config = dict(
    n_layer=10,
    routed_scale=1.0,
    balance_loss=0.000739,
    n_head=8,
    tie_embeddings=False,
    init='normal',
    beta2=0.95,
    warmup_steps=453,
    train_tokens=461100000,
    steps=3518,
)
Below are experts of layer 6 (counted from 0) of a mixture-of-experts language model. Rows are named router (the router's row for the expert), gate (a neuron's input weights, with its number), up (a neuron's input weights, with its number), down (a neuron's output weights, with its number) and show model dimensions 64-127. Each number is 128 + 24 x the weight over its row's rms, rounded and kept within 0 to 255. Numbers have three digits each.
Before each expert's rows: "mostly gets" lists some tokens that are sent to it at least half of the time. This comes from a sample of Wikipedia text that the model never trained on.

# expert 7
mostly gets: " US", " del", "\"", " JP", " Pre", "Ch"
router:147108145102111141138116136134157108125077123145117083134152151139147116100095111128131154105147137141130128138108134146139172145125104122110143108131112185169110146125160134114100114154079144
gate1:142118100135110137075177099121143131096097142128131115139126103135128159128139160140119143140119119087135130126124119115141107127187157139112163083095098153113125140120088125122132178101123146
up1:122110176133115169132130087120111106131098144163173125163114113091117158118156141138123167117091130162105149147075140119153150113151113124113112111148135153123156109136136146148126123110128119
down1:159160124164102136100134135122140082114141147110139122139162075153103127177112174143101162134144133138072100121111140116146115132135111148166136074138062113109098165141156127107137143134164109
gate2:135139125179132138083119113163128113125109164144099131121126109149097129145115144147146112126066134087104173128118115140160111134152119106104125145126100100107128160119132140176126152104129143
up2:142153120078130098153150124100091142106133125098132137154137110133133118167125123144077119138112087129141123130116138098132125170116112139149084163095122105106113109155110111094145144159123087
down2:114141065151101107117103132146085157159094094163088116123099110129156125138098111138129115153150096111112105116152123121092127128129148138144137093095114121105112101133115101142128092124110124
gate3:193097130121142142107162160130150133118101131160164102139063120109133121125142132166113126118145110157136130147089109109130159080136130123143134105099100160139112125135108090118150144155137160
up3:137144112108131086128144110097107130126125158130146120087147112130106113140118127128118149118128114153120113148154092143123118096126146158123118091117072112140121116106088169124102122106103125
down3:113096121107136117175123166183163129129156161091101111110159128114110133125096129094121099157116137145153088140113135090094139135146136131090100131138150107151118151113148144090153135107159133

# expert 3
mostly gets: " top", " stand", " round", " medal", " compet", " Brit"
router:174115121113129086146123102110084125144131124116148129109105126148130104162168190138142152125098128164118149143135149130174182119138129129156113133157105150148088110169113120100176115072124182
gate0:123082110117089164143114135132122125157117093138121137103099128159123140084122133154141153117154084159105104106102116149102185119132125093155147091108119112110125116120112098124120103178104139
up0:108100147136154139158124112134116077169116174148127107106150186155128123161086128136119161124121068134144129091058136114109156126156167110135084124169110113104137147093143131129118142149142094
down0:135110102156161146151111144143142177144122150137139140136127146107151141169151109098108127148072153113098131127138162119122118137086152105129125139138137161125094121140104146118146161117110146
gate1:154130107119153101116127157125118058104140092127098131119126134134130133130083128115099127163093135128100167106127124141105182129096144140149132125142105138108118122127092132117145117162138171
up1:120101142150121144113166079145146129151139155119168137108150120122079108101143136130132120091144111139102135117144126142138095159082123151154157139117158182139130157147085154123086119114158105
down1:146147125105110088120098163106159147099151124138136117152153131134128086155165141102119078147133121160147114134122156113115152145161128173152126080123116110107158108135136110151138158169111143
gate2:086123104159131127118141144154150109091073106094122163145131130147123115147140135149108149100135147132118104089143151138138084162144122133098099104145115129125089163122116168130126129087116144
up2:128120120131176111131154126159155106118125150111123161165148125168129126156145149111113120104113139130116113127137138167112133101144164113134092088134090159125078110098176150131125119087130119
down2:140145076097144117121124159144165123137140116158099133146101130145132139092110109126109102104126160174123165112116118096093099158125185113133127172125112187092136119144159126145101132153123147

# expert 58
mostly gets: " ex", " tr", " Ex", " long", " ext", " ar"
router:151150088110101122123164098124106080113164135109119143101177132127128140101147126128091153144107137159150122154121132109175166138155056106151112123113141115154136118136133148116104145128123157
gate0:154162112103135139124137081093085137161145093106119147104132101113153096134133163153159131113140139138117140149145123127084123164119125155162109122170141173101114136193151121112119106154126123
up0:195162095100135144127145085094126109173114131086138126095124098139115133159166133128116159138150146160109115117151129096086119132137139176143114124179101105111117134138153131125155135157163136
down0:165141124169154058152171119135109124150104142141134071142111109110131110151112154135159145122091139159114116113093132178133108140145107152110119132132125133126104094143108106164122172107091131
gate1:130128108112168139135125123159151132103095181111124113156116102142118104157155155165129147140117149146103184112120114173110099136107133135086115117108131131137112156166147110143147152101181139
up1:153132116131136113129119127142140099102116141101087125173130091178132127138148131140100177128129173145086168127115153166126116121142083114117107084096141143149133155154145112131092162104136153
down1:134089124122174166112102119159131164099155095141101126115131103120163154157113101132124124120116131124168147114148124126153140121116087115139102161109118144118136106145075146166082172132126095
gate2:168097122119128127136126157112103151127156119116097131135132108128110117124096159145099146124162132139110134098118108128133147175139121122126079134129077128149153107110095115124143133134110107
up2:135141079118085112109166114104111104115157166145106158121106107122129158152078156130167126112128131185136117142106132141126090126109118151145120112152141128107144096134121150103151152133152134
down2:197094144157109118169167129148106107127085106114141162136148165118128120119130150089114111133085133115127118070127132115128118118153157104138120138086114080063118146136142139113120096137129112

# expert 10
mostly gets: " inv", " requ", " conc", " Qu", " inter", " int"
router:130181146112097132106137135135102127082105118130110087152147082105163145123106106120090143113143141153101134103084154150185108136118073112124091125117149140165176142097139177148114131101120149
gate1:146153075112128133143119169131077127098103154134129098136114091136112128132148106130143158100152114128114165115149144128133084134138107116136147126117115154138134139103107143155084119116139122
up1:118163118102153130108155151078123142114130113152127090106130117167072090165103119141142198103164138096184142128113125145127147158112103120098119131101144127127129140149143127107122131103141109
down1:163145077148079133102121117088136123090138092152152131079075122144131133137136102133088140100109152135102105153132118164125151104120123163140106142148129133143123129137090098135166130148117149
gate2:151148128130123104152147156093118135115114112135145128136074130086101119127119134135136143150134115157107106123129097124151086106145157165149120131136121145165146146124132181103100168134123144
up2:133146174147099131130161124118136105109170154108125129142127115131072078132157103144135171109094124159101136143106111104114109120096106126141130147118158141123112131139154124121102103165147167
down2:151085122140104143150120145101156125076114104116124120127142123096143141135101126164129086128141118148142091142114113138132091127118109113149063156166121127131126123142105121136103174170094112
gate3:095122105129104071138152161120111156142177119130124140127153127139121120102134110152138108114165138084132111135101133144133130108130123136172147118096116122138102124106149093144136120130115133
up3:118163087132109088117130118139121136140126121161100118131119123139165147114129108113071083112148112089125151176101113149161110138127126126144115175131119160107158119108143112115114193098098082
down3:123135150097152104072121108075106150173132113134137148155139152075164141112120119101143105151154139159127144154168083113110119128147130135111107112105171119170107144136121092149101097156123174

# expert 47
mostly gets: " used", " use", " members", "ects", " population", "ities"
router:122127151115099113114140164186179098104122145115107174121185144157138121128163077132161126104100128151131138128136123150137121127128159136136156115100102127133094136115153124159106139144139100
gate0:099132104123159117140154106103116157143114099119164110150074142092169150128124126165143177148127130094125121145126125154141148175170130120101100114131104104094139161131138120139103189107098098
up0:139110146192122131116145110118153096148155144145097143100146155132090113134117099133139150158182133129137138115146138075140106103158117148108126121146140148155134129154116136146116112122147118
down0:128145128100105139131159097146123103168099147108115130167140105101163142118159136178152171114155108135110144106145130180095124158119129125099103140142160151087124124119145128132127186122153162
gate1:143159095161112126119141116159095117148146141115114147106103101103157124116137188157134157085113119131096104127147151084163128146106132127170115098119097155115131118196140150136093186120094123
up1:119102140115089139098155102140148143154125121124138131091159152162137077145132090099160220113134079113146162131131087120159154114166117159101148086118120137149096144142112111114153170104119096
down1:136123121149139144078148144129144113141173118107120149096143115104161094132093148108136133133137115136110182110091113103127110094130088083144119157103105149139134129106118134147142081142125103
gate2:133161125183155122139176121100116134137170134132118141138149138158132119100173124142144161160109137096127145129117080073150120154128094117113135128113104092130147119151157154172139122126192131
up2:142122134136123139075118112137108116171128102121109085097117134107144090103114136142059179111080142124088145090135119089179143150140106139157127144157138115105160071132142157140102155132167155
down2:073120129147106117105116138143114127135093104126120159158197131118106097145141120139165147133143150192115123117172171097098111160114138111119123128119129118113161131130142124119137190155110141

# expert 36
mostly gets: "ruct", "ic", "ference", " million", "ect", "ordin"
router:115146093120123125147131143123140090100123134096129135164101146069149088110092149129093144130111148124103167122077142117120143133098124117130130121116159103121091114127165167134115129146101145
gate0:131114146140153110143079073098103080195153138143162134119103128134116102115105167124146086159133146117158111174133107100120165135108138132112105125112144120118099097125130107104171098123132157
up0:125125112121137133106141055105111104113127157146105152124101119088120147142121172148135159121134137167121154146143107118112140152095127124124103094110126111142129095119144121142150147140098134
down0:134154210127121138117170126129157137113109104136132174143156118116098110155145113139133141122106127128126122146118131102100122078147142140133138086099116159136126125108138155070144120096131137
gate1:128110106078149089168081162153110147176123109148092109109086142131098116104173122100124126100124160121118154123111121194098133146149152117144136114111112100119088134116161116153162052094150114
up1:137137090148122113125096148059140142134129121138093141132121082105147114129145131090142129080137165128103150130155129140135109143113144121140146127132076163123175097141156136177144113123099139
down1:137115183125151160164134113132110124107114155119115106161128104143108158127123148125166174087121139163122135087125137118149117130116154125136066142156149164136118118144160147130119101121148165
gate2:135124124129116111161123120103129107181138120126169163110154090156117140110137106117156128174115108133129121127096092129188140097119147137117168131104145100102136160105138106158138092108134104
up2:154135090129132127145145154120110103149140134120154147077132083162118186097103157165118107135122121071113117132099139154141144087109197126127146081139154088122123133081181156114139107104127113
down2:164086146143111053147144158124144115126087097114150101141131133098126141111111113114112098122117131127119090111152140149120133129096136145093130113124093092137102141132151170127140116122154124

# expert 41
mostly gets: " States", "istory", "attle", "ilitary", "ootball", "led"
router:091130143126107118122104154151153110177133120109122119076141177152144127087093137155142126098146151099109110128128130128138165113112170165130146135128106147121128136073129148159127120137145153
gate0:123168118112125121103169128150149153120093136122117174102092104145154116139138143100090135136098126108086161131104163152141141094172126130104076191098112154107119108122135139103124105153134110
up0:117118110115118090112120155147139133116113156102151131143101097119126131135119154115123109150064122143126123112106163111143139114157134135118132134176138147099109102109132132077077110139164107
down0:158136139155097093134110104100162113108153126112135171103133136150132172123140140099101153115136118131117136113146094167120115137104103169157138122132157119134149139127152098137131143133121118
gate1:114093157131187125130131137117097140129179176124120140122141114170134106126152105078104180101130140131096147125122172106145113093155121169097097164130099152122101103141106154130146181159109104
up1:151167087111079164086136129140112118076128136138121116142137118103126107126120123142138083131119114142149149129155067105141118140084138099102145122151143110132171177177092110130125100111147114
down1:141122086104100111117142133110139077127106089114137120106162124119151124098102096117127110113093105132106113165092077114125136141134135122149124133144079153113118153095170166131118160131138073
gate2:158110117156107150110144119159117103146136159143096115103128144113116144109172123125117137150122158119113119134127155140119122109107122109128142121058066138145131174131112134129111122125126146
up2:125188128090167099111111128139105143111135112105145119138110138106129120189147158137122111138097126115133161142121119132127155129119142117111150130084146068121145055126109114126130162097126134
down2:149131105091094142129160146116127110132072092127144130123135140120053142178155091101100123103103085125143142124131157137107175126124121140133192165131109136131099131090147105129076150103120111

# expert 4
mostly gets: "artment", "ruct", " David", "ice", "ael", "ator"
router:127105133120093113114097157128167103132082118092146113124109105125160169121101124132163154110127122115106102093129134114107101083130131157142181077143128113112107109099147124096121103100111140
gate0:110083145130143115097082136123124128148120154103132117119129137112173117132159166160087130105100126140085137154154115131161114151136110158160096131148116113089124141164125130166136144162127090
up0:108151130129151135149164125147107121154111111113136112098151126145093105163046081124171146113148124094172142119078113134112134107155117134088141148097126108136147144133137146133141153109146121
down0:164105130143111104133138059119143159145169126153140088138105142164119142146141166140162123153123159139138164148116108104102134114131121117141132160165122078142108132122145093182159156134107115
gate1:084128114111105120121103109136095151147139100133090160141100118145112092120135130113125121161127136094143203143107101101129108109076133127105087128127142094157147121122100128093156122155133127
up1:103122116154117096167099151180099135179142102131139185143129138136111105127155117127135117143125140070133184183103118117133127097143147160138076107128087095117115150134169118119124130138127095
down1:143160145114163108110127102133089128156109122103101140131109133143131135176167133173142123167151112123180155098122112125059137089141148100123116135124136140146141129136099131129123120122135149
gate2:106099130093151171086164153129138154129162135149111140083104138142138143132180133136107120057154114092115170156178112137139100150146133140122118122126132163109116126111153138138120125109153105
up2:128122157073119124105176156123147129137110090140134163141117133114161121114189176125153112119120177091135152102101137106096108148153135183136139120146121125147112138071115154135127131151111138
down2:093160112142116164085046139160103131141142137129167163127182130136154138083132084158088095085130155162126089112102156124141159135163190123135134117149147161134131067114160129071115151117159148

# expert 35
mostly gets: " public", " town", " part", " received", " camp", "view"
router:139127148169170139073108125118066167138098135149134130165116139108115152103142116118128086165096135109106084096113127143164138161110145095143182121145091122089097129126104080100110146138113138
gate0:138119135116151111110122143103171108112143086118077138092112128129147114134108126148127120149136068120118162125118145122086125119138167113110106117130146142142126096106124125138131096165142135
up0:079155122160110124169152109161085139159163103084107105124135149114114123094119117084123133134167173121131121126162122083145147133133112141155162138120117121156146151104110110104115134142107124
down0:125104130103188154143152137110117131098148105139118149112145110106122131136121133140126154124132138091103153091155118129137157164148112126168142109141145135110118160145115122118112089141131094
gate1:110078172119168115132143111127123165132156177123151163154104092147110148118116183107131184158133140122126101130134122126116104108114144100129143136129111127153122112117127107150152151122084153
up1:113113136144127129097137133113111138126136140111109115121120102097118089167101116082143155160089109109174154112157118119115113216132126128099126161134133118094127160160112148099151185156160104
down1:119144153127112134153102129149103150140136122124157108154151131158122131108146103097166125099163152124157113128082109130163117138106128112098157115117122111134158126141132112135143111105142156
gate2:146146155094136117102123122101144140121183137120121111153111111100133099119097131173181163100182128157151092110104103174122135131092139119165111106100149140087135119127166136134149178115095114
up2:151104153106165103141157147107144153127125106125134102126105110110131114106077168139171151133170127130139112121117101149131106124096123119157100093112115150087099159121150099119142133082135100
down2:158105135118156159130096124136142162106129159171150144142146123124106148111091105067139170137101141106154124139139119149114118172103132116107135110147128086128153130113082114183142152135114119